From a checkpoint of a small mixture-of-experts model trained on Wikipedia.
Experts: 16 experts in each of 11 layers, 464 SwiGLU neurons an expert, 1 pick a token, a softmax router.
Training: 270M tokens, 8249 steps.
Below are experts of layer 5 (counted from 0) of a mixture-of-experts language model. Rows are named router (the router's row for the expert), gate (a neuron's input weights, with its number), up (a neuron's input weights, with its number), down (a neuron's output weights, with its number) and show model dimensions 0-95. Each number is 50 + 10 x the weight over its row's rms, rounded and kept within 0 to 99.
After each expert's rows: "raises" lists some tokens whose logits its average output raises strongly, later layers aside. This comes from a sample of Wikipedia text that the model never trained on.

# expert 6
router:49 57 46 50 35 58 43 65 63 50 37 48 52 46 38 67 38 56 54 65 46 39 52 49 28 44 50 59 54 50 70 43 68 59 52 31 53 60 54 59 46 36 45 36 83 55 30 61 66 51 26 43 60 52 34 56 55 59 52 73 33 37 49 51 44 48 38 53 40 59 51 61 45 36 46 55 49 53 51 43 64 45 57 42 48 55 49 54 46 52 35 49 38 52 45 50
gate32:46 66 69 49 56 52 32 61 65 66 42 45 56 45 48 61 44 59 57 53 51 38 42 45 64 53 42 37 29 60 49 45 37 55 52 46 54 33 27 33 67 44 57 53 29 49 75 59 46 42 39 51 59 49 51 42 47 64 51 48 38 32 44 50 55 41 39 40 51 52 32 26 56 58 56 53 64 55 61 53 27 53 54 60 60 36 43 42 49 66 50 52 30 56 47 61
up32:38 54 71 82 52 51 56 51 48 56 61 14 46 47 33 52 36 36 44 59 67 61 59 45 34 30 32 40 51 37 57 42 57 36 62 53 57 24 53 48 58 32 42 64 54 53 53 49 49 50 50 41 47 52 40 53 44 54 46 52 44 38 65 58 65 52 40 49 49 45 42 44 52 49 55 62 39 59 56 58 49 62 66 50 54 50 49 55 48 43 45 44 47 74 59 44
down32:64 46 55 68 43 63 49 46 39 61 47 53 53 54 46 54 45 49 42 49 40 60 53 66 55 39 33 51 40 49 54 64 59 53 59 42 55 56 60 35 44 46 43 52 56 55 62 59 58 49 44 32 30 56 42 63 59 35 48 50 46 49 53 66 51 68 47 58 47 45 63 45 50 60 53 54 58 54 46 39 67 62 62 81 57 52 71 53 40 55 55 44 63 59 39 55
raises: "===", ",", "-", " |", " (", ")"

# expert 2
router:46 58 67 55 43 45 71 65 46 59 53 60 47 48 52 35 55 36 55 60 45 61 56 54 68 56 51 43 56 59 46 35 60 41 46 64 53 71 49 34 70 58 48 48 59 58 53 63 51 40 48 54 51 44 52 44 60 66 52 51 61 49 52 60 27 52 60 60 49 55 43 42 49 55 62 43 48 48 54 58 42 66 46 61 48 68 50 32 58 46 53 50 57 60 65 40
gate6:52 40 37 52 49 45 48 56 44 55 64 34 29 48 43 64 46 53 59 61 46 57 43 55 51 47 68 42 29 53 73 35 58 33 47 47 67 63 43 42 58 44 38 50 41 39 60 45 48 48 55 46 37 43 17 48 69 40 45 33 45 53 51 50 58 43 60 57 45 51 40 62 40 65 36 41 42 60 55 56 44 66 45 56 50 63 46 53 55 46 63 59 37 44 64 52
up6:43 40 50 53 40 68 61 47 50 58 56 49 48 49 44 45 33 53 54 54 60 68 42 55 60 67 63 59 45 48 58 54 46 54 45 40 58 63 40 40 53 54 38 59 42 36 62 46 56 62 43 44 32 30 55 50 66 46 42 44 45 59 60 55 48 49 50 38 55 51 46 49 47 58 51 48 47 43 51 58 38 58 50 45 47 53 43 37 51 52 53 50 55 34 42 28
down6:47 52 45 55 58 48 40 42 56 45 38 53 38 77 55 43 45 53 47 54 73 47 40 56 46 58 52 56 40 58 59 71 50 38 37 50 70 58 57 45 50 38 41 38 32 39 67 25 38 59 42 42 36 48 52 63 52 20 50 51 41 60 57 36 37 48 57 42 53 45 54 47 41 57 38 60 40 45 58 53 39 60 69 43 58 54 48 56 59 55 51 64 64 51 37 62
raises: " and", " in", ",", " to", ".", " at"

# expert 0
router:64 51 47 58 57 53 42 57 48 57 58 50 49 67 38 51 39 62 47 44 59 46 54 43 54 42 45 54 51 58 48 66 23 76 55 52 61 56 44 46 46 56 53 43 36 35 46 50 51 46 61 57 40 50 61 65 53 65 49 44 60 35 49 50 51 58 48 42 55 39 48 53 57 24 45 53 52 40 41 50 49 55 60 56 65 31 49 48 51 26 42 50 54 46 28 52
gate32:39 27 60 44 40 47 38 65 36 33 46 28 35 44 57 44 48 43 55 38 67 63 60 40 42 64 53 52 30 66 49 47 50 39 47 33 57 44 60 54 49 41 48 45 56 54 50 50 40 31 53 56 70 40 58 52 53 41 45 34 61 59 55 52 39 56 54 53 43 52 61 54 52 63 42 54 54 32 67 58 49 61 63 44 49 44 45 50 48 46 48 34 44 46 54 61
up32:53 39 58 52 47 35 55 37 45 49 51 52 50 47 34 64 47 49 33 32 60 47 76 53 47 36 51 37 33 58 48 40 52 56 36 59 55 45 66 57 46 49 47 36 39 50 56 30 45 48 44 51 46 48 56 63 49 39 51 61 49 44 38 51 38 53 49 33 38 67 58 56 51 65 47 44 56 65 48 43 33 39 58 38 75 43 55 50 53 40 67 69 48 59 63 59
down32:48 33 42 62 46 63 31 61 58 29 34 52 55 67 48 58 49 56 54 54 58 43 83 52 51 37 64 64 52 57 42 60 59 53 45 58 42 53 53 47 53 66 40 20 52 51 51 56 46 40 42 69 38 37 56 59 50 46 55 31 51 45 31 40 51 34 64 50 44 51 52 56 38 48 70 41 64 50 44 52 50 62 61 44 53 52 52 33 45 64 58 71 51 52 49 57
raises: " the", " ", ",", " a"

# expert 1
router:39 26 48 46 64 51 68 42 59 45 68 54 72 60 28 54 45 49 37 56 47 59 53 46 50 38 48 38 60 49 53 58 49 44 45 55 46 41 50 46 32 44 43 50 63 49 44 38 54 68 60 62 40 47 48 42 43 56 43 45 55 55 37 35 60 61 41 30 46 54 37 33 41 65 35 53 60 43 28 66 46 40 49 61 45 51 51 40 38 33 53 52 62 59 42 50
gate38:49 47 63 59 57 51 65 36 62 63 46 57 52 60 60 44 57 24 47 59 52 53 63 76 58 53 56 59 61 55 59 42 50 45 42 44 29 50 30 69 60 39 34 60 64 53 55 31 41 47 63 40 38 71 56 60 45 57 59 55 47 48 35 47 52 47 55 63 57 63 46 58 59 44 53 55 42 56 55 51 33 40 45 64 49 49 45 57 42 33 55 56 39 48 46 50
up38:52 56 48 47 62 58 42 43 67 60 55 42 53 68 52 45 65 11 62 40 58 43 42 28 66 64 50 53 58 46 70 46 40 54 57 58 45 45 52 63 49 70 57 34 49 39 54 46 53 55 55 55 62 41 62 56 67 67 69 45 50 44 40 44 47 55 50 70 53 62 40 58 57 33 45 46 29 33 46 45 50 56 43 51 62 42 42 50 54 46 42 46 65 49 67 57
down38:70 50 44 50 47 39 38 38 48 51 25 64 62 47 51 55 42 62 54 66 43 27 66 53 58 70 46 64 48 56 42 46 46 49 58 57 48 59 52 43 59 49 37 61 70 47 49 42 45 54 45 55 39 53 70 50 43 68 57 36 34 46 56 56 47 50 42 51 59 45 42 42 61 50 59 37 55 42 60 52 56 38 49 63 46 40 56 44 56 40 52 66 39 52 59 35
raises: " he", " ", " the", " she", ","

# expert 12
router:35 77 39 68 54 70 32 60 50 46 36 51 47 43 53 47 55 55 66 56 48 43 37 49 60 58 46 39 60 54 32 63 58 45 34 45 61 46 48 40 47 43 61 58 35 66 51 47 64 58 45 44 67 70 54 35 55 39 47 40 42 43 45 53 36 48 50 48 51 58 51 49 49 60 42 36 48 61 52 42 57 48 48 62 37 39 50 59 61 61 48 51 50 45 45 54
gate5:44 51 57 59 51 58 60 61 56 55 63 41 25 46 48 37 66 52 37 72 57 50 54 36 58 67 50 58 34 66 42 49 47 71 37 33 42 31 46 34 34 45 60 45 45 47 68 52 39 43 37 54 66 64 43 56 61 61 66 46 25 59 51 66 61 57 47 43 45 60 47 47 61 54 59 56 55 53 63 53 43 41 43 60 42 57 46 54 60 43 78 37 49 64 23 33
up5:63 52 46 52 63 29 58 45 37 49 45 47 57 58 62 52 44 42 44 31 54 45 56 56 32 50 48 54 63 46 63 69 41 42 68 71 63 57 53 58 56 78 45 44 57 49 39 41 48 54 48 64 41 48 47 40 43 47 39 36 62 54 46 47 51 51 37 48 69 38 43 43 45 53 51 51 41 51 39 44 56 54 49 51 66 51 51 48 51 34 41 66 44 39 37 38
down5:70 36 67 56 43 47 64 63 28 51 69 54 59 30 56 33 52 59 58 51 36 51 64 55 33 53 31 50 46 53 70 57 52 45 52 56 40 68 61 61 45 57 52 45 56 50 47 54 40 39 44 49 56 57 54 68 48 44 53 35 61 55 62 50 50 62 66 47 51 42 52 44 45 33 46 65 59 44 39 53 52 52 75 38 29 50 55 35 49 51 52 36 48 51 40 27
raises: ",", ".", " ", " |", " to", ";"

# expert 4
router:66 47 42 40 57 62 53 40 57 41 51 57 48 37 52 48 51 62 21 23 60 36 52 67 53 39 62 46 47 49 42 52 41 75 57 53 57 53 63 44 54 53 64 55 44 52 68 48 55 48 62 51 43 42 31 61 42 59 77 61 52 61 46 32 56 49 32 68 25 58 37 54 56 60 53 40 52 57 41 63 66 57 36 61 53 51 51 46 41 56 63 52 49 54 44 54
gate10:54 59 35 55 68 60 55 46 49 71 52 39 40 52 59 49 32 61 40 54 56 45 50 29 68 52 50 67 52 10 58 43 50 47 26 45 33 57 46 51 43 63 63 58 54 40 65 45 67 53 69 34 47 52 53 45 56 46 59 45 49 62 45 63 50 51 75 46 54 55 38 38 43 56 37 42 34 61 39 36 47 49 43 51 61 51 52 48 38 49 45 44 49 43 50 41
up10:58 43 52 41 35 40 49 54 47 54 49 51 49 63 41 47 58 50 71 52 46 56 42 49 30 53 57 41 44 39 41 57 59 58 46 51 42 51 42 46 45 70 52 43 40 48 36 51 42 47 46 43 48 29 30 44 45 45 76 49 60 51 54 56 46 50 44 66 40 50 52 64 31 45 46 60 59 46 52 54 71 40 47 68 49 47 36 59 36 60 57 46 44 55 44 55
down10:50 40 53 38 48 36 67 46 46 41 50 34 63 65 54 47 62 71 46 31 58 42 55 66 62 50 55 71 51 53 34 43 48 40 47 63 47 52 28 49 32 57 63 56 41 45 60 58 59 50 62 57 47 58 54 58 60 25 54 57 49 67 40 40 52 35 48 50 33 62 39 51 40 67 62 38 31 51 50 39 48 60 44 53 68 54 40 51 32 42 50 25 58 43 46 60
raises: ".", " ", ",", " (", " and", "-"

# expert 11
router:39 64 65 51 46 54 50 64 44 42 46 56 55 40 57 33 62 42 63 54 39 42 44 67 52 37 52 39 57 53 50 37 47 55 58 46 32 48 59 42 56 58 58 41 41 72 66 37 46 60 49 50 57 38 46 56 47 62 38 49 65 50 64 37 38 45 33 43 39 51 49 37 59 59 39 51 32 39 34 40 61 58 42 54 68 47 47 48 53 48 53 50 42 52 56 42
gate32:61 44 48 55 40 48 43 60 58 57 35 47 43 49 50 52 64 64 38 37 38 70 66 54 60 55 54 51 50 60 41 64 43 50 53 49 62 41 63 56 56 54 46 45 41 44 59 42 38 49 55 50 54 47 44 75 61 48 58 36 45 45 61 47 37 64 36 47 51 53 61 58 39 27 53 61 61 53 41 37 43 57 59 50 57 59 61 44 56 47 59 54 59 54 61 49
up32:36 40 44 44 51 49 65 61 35 65 54 54 40 71 52 52 44 49 37 55 52 68 60 42 53 48 49 50 59 47 33 55 40 32 58 56 63 45 52 65 80 49 43 63 50 52 58 31 51 34 54 52 36 54 52 45 49 63 59 46 41 48 51 41 62 47 49 55 53 55 63 53 39 52 58 54 35 39 57 41 51 58 55 55 55 42 59 73 59 51 46 39 47 25 51 40
down32:49 62 45 47 52 48 60 48 68 53 51 54 59 57 45 56 28 68 66 43 39 39 43 43 45 38 61 51 48 50 62 47 57 36 53 63 43 44 49 51 46 45 43 64 43 44 44 38 63 41 56 60 66 57 49 60 44 65 56 56 50 48 48 41 39 40 43 61 41 66 66 54 55 51 60 78 48 59 37 58 64 54 62 66 41 25 44 39 43 45 68 55 57 45 60 65
raises: " and", ",", " (", ".", " ", " in"

# expert 15
router:67 66 76 43 52 70 46 35 49 39 39 61 53 54 46 60 50 48 53 51 43 34 54 46 61 51 40 44 46 43 59 31 48 54 66 38 50 56 38 46 48 62 48 61 43 42 47 45 67 46 55 45 37 59 33 50 45 46 62 62 43 50 53 48 58 40 50 42 51 33 54 61 38 59 56 43 37 39 51 76 51 46 70 55 46 46 48 27 58 68 44 50 55 36 38 53
gate32:47 33 53 40 65 32 50 64 49 46 62 41 52 42 60 44 51 45 44 58 49 67 42 44 54 52 53 50 55 38 60 52 57 30 58 54 53 46 34 46 40 53 40 36 50 20 54 47 35 40 65 61 36 29 51 49 51 60 60 43 59 51 47 40 53 44 42 39 54 66 30 49 52 56 65 48 42 69 59 53 66 43 53 56 59 64 43 63 46 49 57 56 63 53 49 38
up32:44 46 51 37 58 52 34 50 44 29 29 52 38 45 59 54 66 50 36 55 42 56 51 45 54 49 54 53 61 62 34 51 42 40 75 55 70 34 49 39 53 48 65 46 41 59 49 53 66 59 53 66 46 54 50 46 54 57 52 60 56 50 46 44 56 47 52 54 47 50 29 39 52 81 53 60 64 56 38 41 78 57 39 46 46 31 64 41 48 51 32 36 48 62 69 35
down32:44 47 54 52 49 68 44 57 60 50 49 60 32 54 50 52 55 45 26 52 63 39 71 50 37 57 51 43 39 59 35 50 50 46 63 46 54 65 62 58 40 50 46 61 48 45 66 50 53 55 46 51 59 35 52 47 61 35 56 55 47 41 37 59 41 62 59 36 53 42 80 70 55 27 57 54 34 49 40 42 45 39 50 69 56 48 35 34 67 69 68 52 48 60 42 55
raises: " in", ",", " ", ".", " and", " m"

# expert 5
router:61 68 48 45 37 27 44 32 64 49 42 63 47 31 46 47 37 52 41 28 36 49 55 65 62 59 50 54 45 57 51 39 68 34 55 55 40 43 54 56 52 38 59 45 44 32 58 61 46 44 55 50 50 47 72 55 60 37 57 31 44 44 63 51 36 38 61 54 47 58 48 70 44 39 61 58 69 60 60 40 56 57 41 50 55 44 50 49 30 57 53 49 52 49 55 53
gate32:39 25 54 47 40 55 61 61 38 53 65 39 40 55 72 28 58 47 44 54 52 48 49 53 48 68 60 60 41 37 42 50 43 54 26 29 40 33 60 52 52 43 48 50 39 68 61 39 48 48 43 53 39 65 58 54 55 40 51 36 48 71 48 40 62 52 36 46 58 50 51 39 52 43 49 37 41 37 59 48 45 48 48 36 50 47 34 64 59 47 52 42 41 70 53 61
up32:47 60 55 44 47 45 40 38 50 44 43 46 44 53 59 58 50 34 34 47 53 52 51 66 50 58 44 38 44 52 70 51 39 40 49 59 42 56 55 65 46 43 43 38 32 51 51 60 50 52 44 44 63 29 62 48 55 53 45 44 47 46 71 45 50 43 55 52 42 43 74 48 35 62 61 44 47 51 57 57 42 54 46 53 38 35 36 56 55 56 41 48 48 35 44 27
down32:43 33 30 48 40 53 54 66 33 36 59 59 58 42 49 57 41 62 65 52 55 48 25 48 46 51 46 52 61 46 63 48 54 50 57 59 56 56 31 51 54 67 66 49 46 54 52 47 37 31 48 50 39 55 55 51 45 69 45 49 70 46 53 58 63 59 57 46 56 48 46 58 81 47 47 51 41 68 39 46 60 41 65 47 49 46 60 51 27 49 41 41 62 65 50 42
raises: " and", ",", " in", ".", ":", ";"

# expert 8
router:33 42 57 53 64 44 65 45 49 46 47 49 73 42 42 43 51 49 40 49 41 39 45 51 28 61 42 34 45 44 50 27 29 40 53 68 60 40 44 64 55 57 42 71 42 43 65 48 61 61 53 57 46 45 63 51 47 51 67 60 29 53 45 47 51 42 49 50 30 46 54 44 64 52 34 63 53 46 66 50 37 45 38 47 69 49 49 49 51 48 79 47 55 49 48 48
gate6:36 58 42 51 55 59 31 42 49 67 51 51 44 45 65 41 41 43 57 52 62 67 49 53 57 51 45 58 49 55 38 38 40 42 51 46 58 60 50 59 50 48 49 47 59 43 46 48 46 42 58 35 58 72 57 59 61 57 41 55 55 48 70 54 44 53 60 69 72 48 63 39 49 52 67 45 39 60 62 45 62 70 38 48 52 35 44 47 64 55 61 33 43 46 58 61
up6:63 40 39 50 68 65 30 48 34 60 68 45 51 48 51 57 40 63 59 64 64 54 61 61 42 58 48 55 40 48 37 29 43 46 44 45 57 45 60 60 57 57 57 46 34 47 46 55 49 66 43 49 53 55 51 52 49 50 61 33 33 49 60 39 65 37 51 46 40 41 47 43 45 59 69 60 40 36 55 30 59 63 50 27 34 51 44 58 49 51 70 37 50 40 25 47
down6:32 34 74 56 60 52 50 66 55 57 50 45 63 48 43 56 35 42 52 54 30 36 65 43 61 37 40 55 46 39 45 43 60 56 54 53 51 55 55 43 49 35 42 40 22 56 37 45 56 48 37 43 40 42 51 54 44 51 34 54 56 49 40 50 50 64 46 49 31 42 39 50 41 51 50 45 45 39 56 38 57 50 48 43 65 47 40 39 50 51 61 97 59 52 52 60
raises: ",", " and", ".", " (", " in", ")"

# expert 3
router:46 37 48 52 51 24 55 53 36 70 40 39 41 57 74 65 63 51 62 54 57 75 59 49 48 68 51 60 45 51 66 70 46 59 44 56 43 52 27 56 38 48 43 38 60 59 39 57 38 53 53 54 53 62 44 50 51 42 42 58 49 59 49 59 59 69 60 53 62 46 59 57 60 36 58 59 52 62 55 52 33 42 51 49 47 63 50 64 56 54 54 49 46 51 69 51
gate15:48 44 45 52 53 69 60 64 37 43 44 46 51 59 50 64 50 61 37 49 50 57 55 46 48 53 41 36 65 69 35 44 49 44 46 44 54 53 41 65 64 64 40 32 45 40 47 62 53 49 45 52 43 51 41 47 49 53 32 41 42 44 50 46 48 55 46 48 67 54 58 42 35 61 72 36 41 65 64 51 42 52 54 35 38 45 56 69 56 63 51 45 40 43 39 61
up15:32 44 32 45 41 51 57 47 40 59 39 49 58 47 49 34 52 51 53 55 55 58 50 53 31 46 53 38 55 48 33 35 33 52 42 39 59 54 42 69 58 58 34 52 46 30 57 46 61 55 42 48 40 55 54 61 38 49 35 50 47 43 36 66 37 68 50 48 64 63 32 60 45 40 66 48 53 54 67 44 40 43 58 38 44 43 58 52 60 63 54 51 68 38 44 51
down15:62 42 33 62 35 71 67 59 63 58 51 61 55 40 60 43 56 33 55 50 60 71 79 44 58 57 44 45 47 42 44 42 43 55 49 46 45 39 45 49 47 74 36 38 69 44 56 57 44 50 55 48 43 39 66 57 40 48 52 65 60 63 48 48 50 55 47 63 57 56 47 44 44 51 52 32 53 40 46 45 37 41 56 46 52 34 60 47 69 58 56 86 53 31 41 38
raises: " the", " a", " an", " their", " ", " his"

# expert 7
router:71 50 42 48 41 65 40 37 35 51 55 54 56 42 53 35 41 50 41 52 59 50 41 40 47 35 48 55 53 49 28 48 44 38 43 44 58 40 77 54 58 55 55 50 54 52 46 38 43 61 60 41 35 35 54 64 36 44 38 39 51 68 66 44 56 63 49 51 55 44 45 49 45 46 43 49 48 61 56 37 51 53 37 46 45 39 50 51 55 47 40 49 67 41 40 38
gate10:51 60 44 53 57 46 47 47 42 35 65 32 63 37 44 46 52 67 49 62 60 56 48 50 27 58 46 59 33 28 37 46 53 57 64 49 69 51 55 43 45 47 65 53 63 47 43 40 46 57 55 47 60 56 36 50 49 55 46 33 24 51 27 37 58 42 30 43 58 37 57 41 58 54 33 58 48 33 36 42 41 47 38 57 58 68 40 51 59 52 55 31 46 60 41 30
up10:44 45 44 54 51 61 69 54 58 48 45 47 45 28 59 68 64 61 48 64 66 23 52 48 56 59 61 46 41 57 51 47 55 40 38 30 70 67 58 41 39 48 51 56 57 42 39 68 29 58 63 35 75 27 47 57 72 46 43 47 46 48 69 52 50 53 64 55 55 37 53 57 52 43 58 56 47 51 44 54 53 43 61 62 38 42 49 53 48 57 50 52 50 51 54 53
down10:48 43 38 44 55 35 48 39 45 56 43 51 61 41 58 50 49 54 55 38 63 47 75 57 57 45 55 52 45 39 61 37 49 52 51 43 61 82 52 55 62 60 45 39 42 52 41 55 54 60 54 52 63 64 49 48 40 59 54 49 64 34 54 39 54 48 47 47 54 48 49 54 55 63 60 68 52 38 37 42 34 47 54 38 56 60 46 63 56 55 58 56 61 46 51 49
raises: ",", " and", " of", " (", ";", " in"

# expert 10
router:60 45 49 66 63 60 38 32 59 44 56 31 44 51 57 51 51 50 29 39 56 41 58 59 46 55 49 31 30 40 37 46 48 59 57 44 57 41 50 36 53 61 57 59 31 44 59 64 42 44 33 40 52 29 55 45 36 68 48 33 65 51 26 58 50 44 47 70 49 53 54 38 59 50 29 50 34 65 37 72 41 39 68 40 55 53 50 56 50 54 51 51 42 60 62 51
gate15:51 66 44 69 65 62 62 54 65 47 76 41 44 54 43 58 49 60 38 43 36 63 63 53 51 58 51 67 67 69 62 48 48 52 58 44 62 51 59 63 60 54 58 69 41 57 48 49 48 55 49 57 69 50 55 38 66 55 46 53 45 65 62 45 48 60 48 54 65 54 51 56 59 68 48 71 43 51 63 38 49 48 55 47 52 43 63 33 53 63 51 60 48 51 44 35
up15:38 35 60 47 50 47 47 77 43 44 46 55 44 54 75 33 62 44 48 69 55 60 54 56 72 49 48 63 22 30 45 37 46 47 59 57 74 41 65 46 53 48 32 43 60 55 59 60 43 50 54 63 52 46 55 50 50 45 38 56 31 43 56 43 52 54 54 39 53 44 52 41 65 40 61 53 53 52 51 58 49 47 53 54 30 45 36 70 56 56 31 48 47 49 59 51
down15:45 50 51 47 45 52 67 49 47 51 62 51 43 42 48 49 51 47 50 47 27 52 32 53 71 50 54 42 40 63 41 50 43 36 51 35 44 63 55 53 31 39 62 74 36 50 42 58 34 53 57 46 39 52 28 39 62 62 59 33 51 43 63 39 33 45 37 61 59 52 52 72 34 41 48 53 38 61 49 54 42 66 43 41 56 43 39 49 47 42 72 22 48 56 28 61
raises: ",", " and", " (", " to", " ", " in"

# expert 13
router:64 56 69 46 59 55 46 67 62 38 65 41 54 46 47 45 39 48 48 34 59 36 53 40 52 62 58 60 42 42 32 59 58 34 54 40 59 33 68 48 50 65 46 53 36 39 55 60 71 29 42 53 57 50 52 44 59 50 60 54 66 58 51 57 48 31 29 49 58 43 53 51 47 63 46 44 52 40 48 53 38 58 49 58 57 48 51 34 45 48 58 49 42 40 23 62
gate5:39 55 54 53 62 47 63 58 37 74 51 58 39 46 64 67 69 51 64 51 52 38 46 65 51 44 49 55 49 48 43 43 56 37 50 31 61 66 59 66 69 61 55 55 45 77 40 53 60 54 44 50 38 40 46 55 55 67 47 29 54 57 42 40 35 49 40 61 59 50 47 59 50 66 56 77 46 41 57 30 42 43 54 51 55 39 51 53 45 55 56 52 61 65 41 72
up5:64 37 62 60 64 55 74 43 54 44 46 27 50 57 39 40 52 44 43 49 48 69 50 74 29 46 46 47 58 54 51 56 76 46 56 56 58 53 54 45 58 50 48 57 47 56 45 65 44 52 55 49 52 69 42 42 55 56 65 43 42 53 54 68 57 48 58 64 40 38 50 49 44 46 47 70 42 45 70 45 37 45 47 36 56 44 60 56 59 62 51 50 61 28 47 52
down5:58 21 54 48 37 27 53 46 42 57 56 45 63 62 40 43 58 56 65 70 43 61 55 47 59 68 48 57 50 36 45 53 32 69 37 42 41 31 59 52 53 48 65 43 56 54 59 77 62 70 55 51 44 49 57 52 55 52 36 46 39 49 81 64 54 46 58 50 49 45 42 55 35 55 41 44 67 53 55 47 33 34 59 46 55 38 46 47 60 65 45 40 53 55 32 32
raises: ",", ".", " in", " of", " (", " and"

# expert 9
router:59 47 56 42 56 54 55 40 54 50 74 50 68 63 47 61 66 45 53 49 44 52 41 47 54 54 43 41 62 49 49 30 63 53 43 65 44 44 60 61 56 49 65 56 28 61 57 43 44 48 57 51 43 42 48 51 52 35 58 75 58 41 48 45 33 37 45 68 55 49 53 48 39 49 58 49 72 33 48 55 55 41 64 42 53 30 47 37 62 38 64 48 40 36 54 56
gate10:43 55 47 50 36 68 65 52 60 44 49 44 39 81 53 51 56 47 47 48 56 65 37 62 66 38 24 60 43 45 43 66 29 46 62 49 42 58 53 57 55 58 45 70 51 52 58 40 50 55 69 61 45 56 68 38 39 51 55 44 39 43 59 44 52 40 63 52 48 39 51 63 40 49 59 48 38 50 44 40 43 40 41 49 53 43 48 57 59 61 39 52 36 46 43 35
up10:37 62 42 48 69 46 30 49 52 57 52 41 43 80 47 69 48 57 58 67 71 47 57 34 49 74 50 43 64 42 67 44 56 34 34 47 69 50 57 48 69 37 41 49 36 48 54 51 46 41 57 56 55 61 52 38 62 47 48 49 64 57 35 52 27 44 34 56 38 43 56 45 44 62 46 57 56 49 37 56 49 49 59 52 34 60 37 62 55 64 33 45 51 36 44 56
down10:55 43 49 49 51 72 58 24 49 61 49 54 54 38 45 51 46 37 53 47 63 51 57 46 42 75 39 41 43 59 62 67 46 65 56 55 47 64 40 35 46 47 41 31 55 51 25 30 39 66 49 63 50 40 46 61 64 50 50 65 70 43 58 77 37 45 51 62 53 45 51 43 68 61 43 42 44 50 59 49 63 35 59 47 31 44 29 55 48 38 55 50 51 54 45 57
raises: ",", " and", ".", " ", " (", " for"

# expert 14
router:49 43 47 31 45 61 51 43 45 50 57 55 56 59 68 60 56 56 48 60 59 48 51 48 62 62 65 42 63 51 49 51 41 61 32 33 38 48 35 48 53 58 44 48 35 28 71 59 35 41 51 59 52 52 39 51 36 44 69 47 38 63 33 49 45 37 45 36 54 55 51 52 62 69 44 37 64 46 53 41 49 36 44 57 46 40 46 36 41 79 38 50 46 45 48 45
gate15:45 43 45 37 48 36 43 56 75 48 54 45 40 62 46 69 45 55 34 40 30 58 61 51 59 57 33 52 50 41 43 56 47 50 52 58 55 52 57 54 52 44 57 39 54 52 59 57 54 35 49 55 51 54 49 56 30 54 51 38 47 58 48 54 55 43 54 53 49 42 31 53 45 52 39 49 53 22 55 48 36 53 44 42 60 54 51 60 44 60 53 48 36 66 61 49
up15:53 61 64 36 48 39 32 33 54 67 52 40 47 65 52 56 46 42 38 45 30 40 54 57 36 51 50 47 63 34 46 51 37 41 61 40 52 55 47 43 47 43 44 50 64 41 42 41 60 44 49 50 25 48 61 61 42 45 41 50 54 62 45 38 36 60 71 51 48 59 37 63 35 42 45 42 58 49 63 51 40 39 68 52 45 53 35 58 35 35 55 56 55 38 45 55
down15:45 46 47 48 50 22 46 76 66 50 62 44 73 54 54 38 55 58 69 35 62 55 41 50 47 50 40 43 48 38 51 71 64 44 37 55 60 47 56 46 47 61 51 48 53 40 45 55 65 53 58 56 44 54 45 61 30 66 45 56 34 69 63 49 59 58 46 53 45 60 51 62 27 63 53 51 69 53 43 45 53 41 53 59 62 42 61 62 41 59 55 49 54 49 53 62
raises: ",", " (", ".", " and", ";", " in"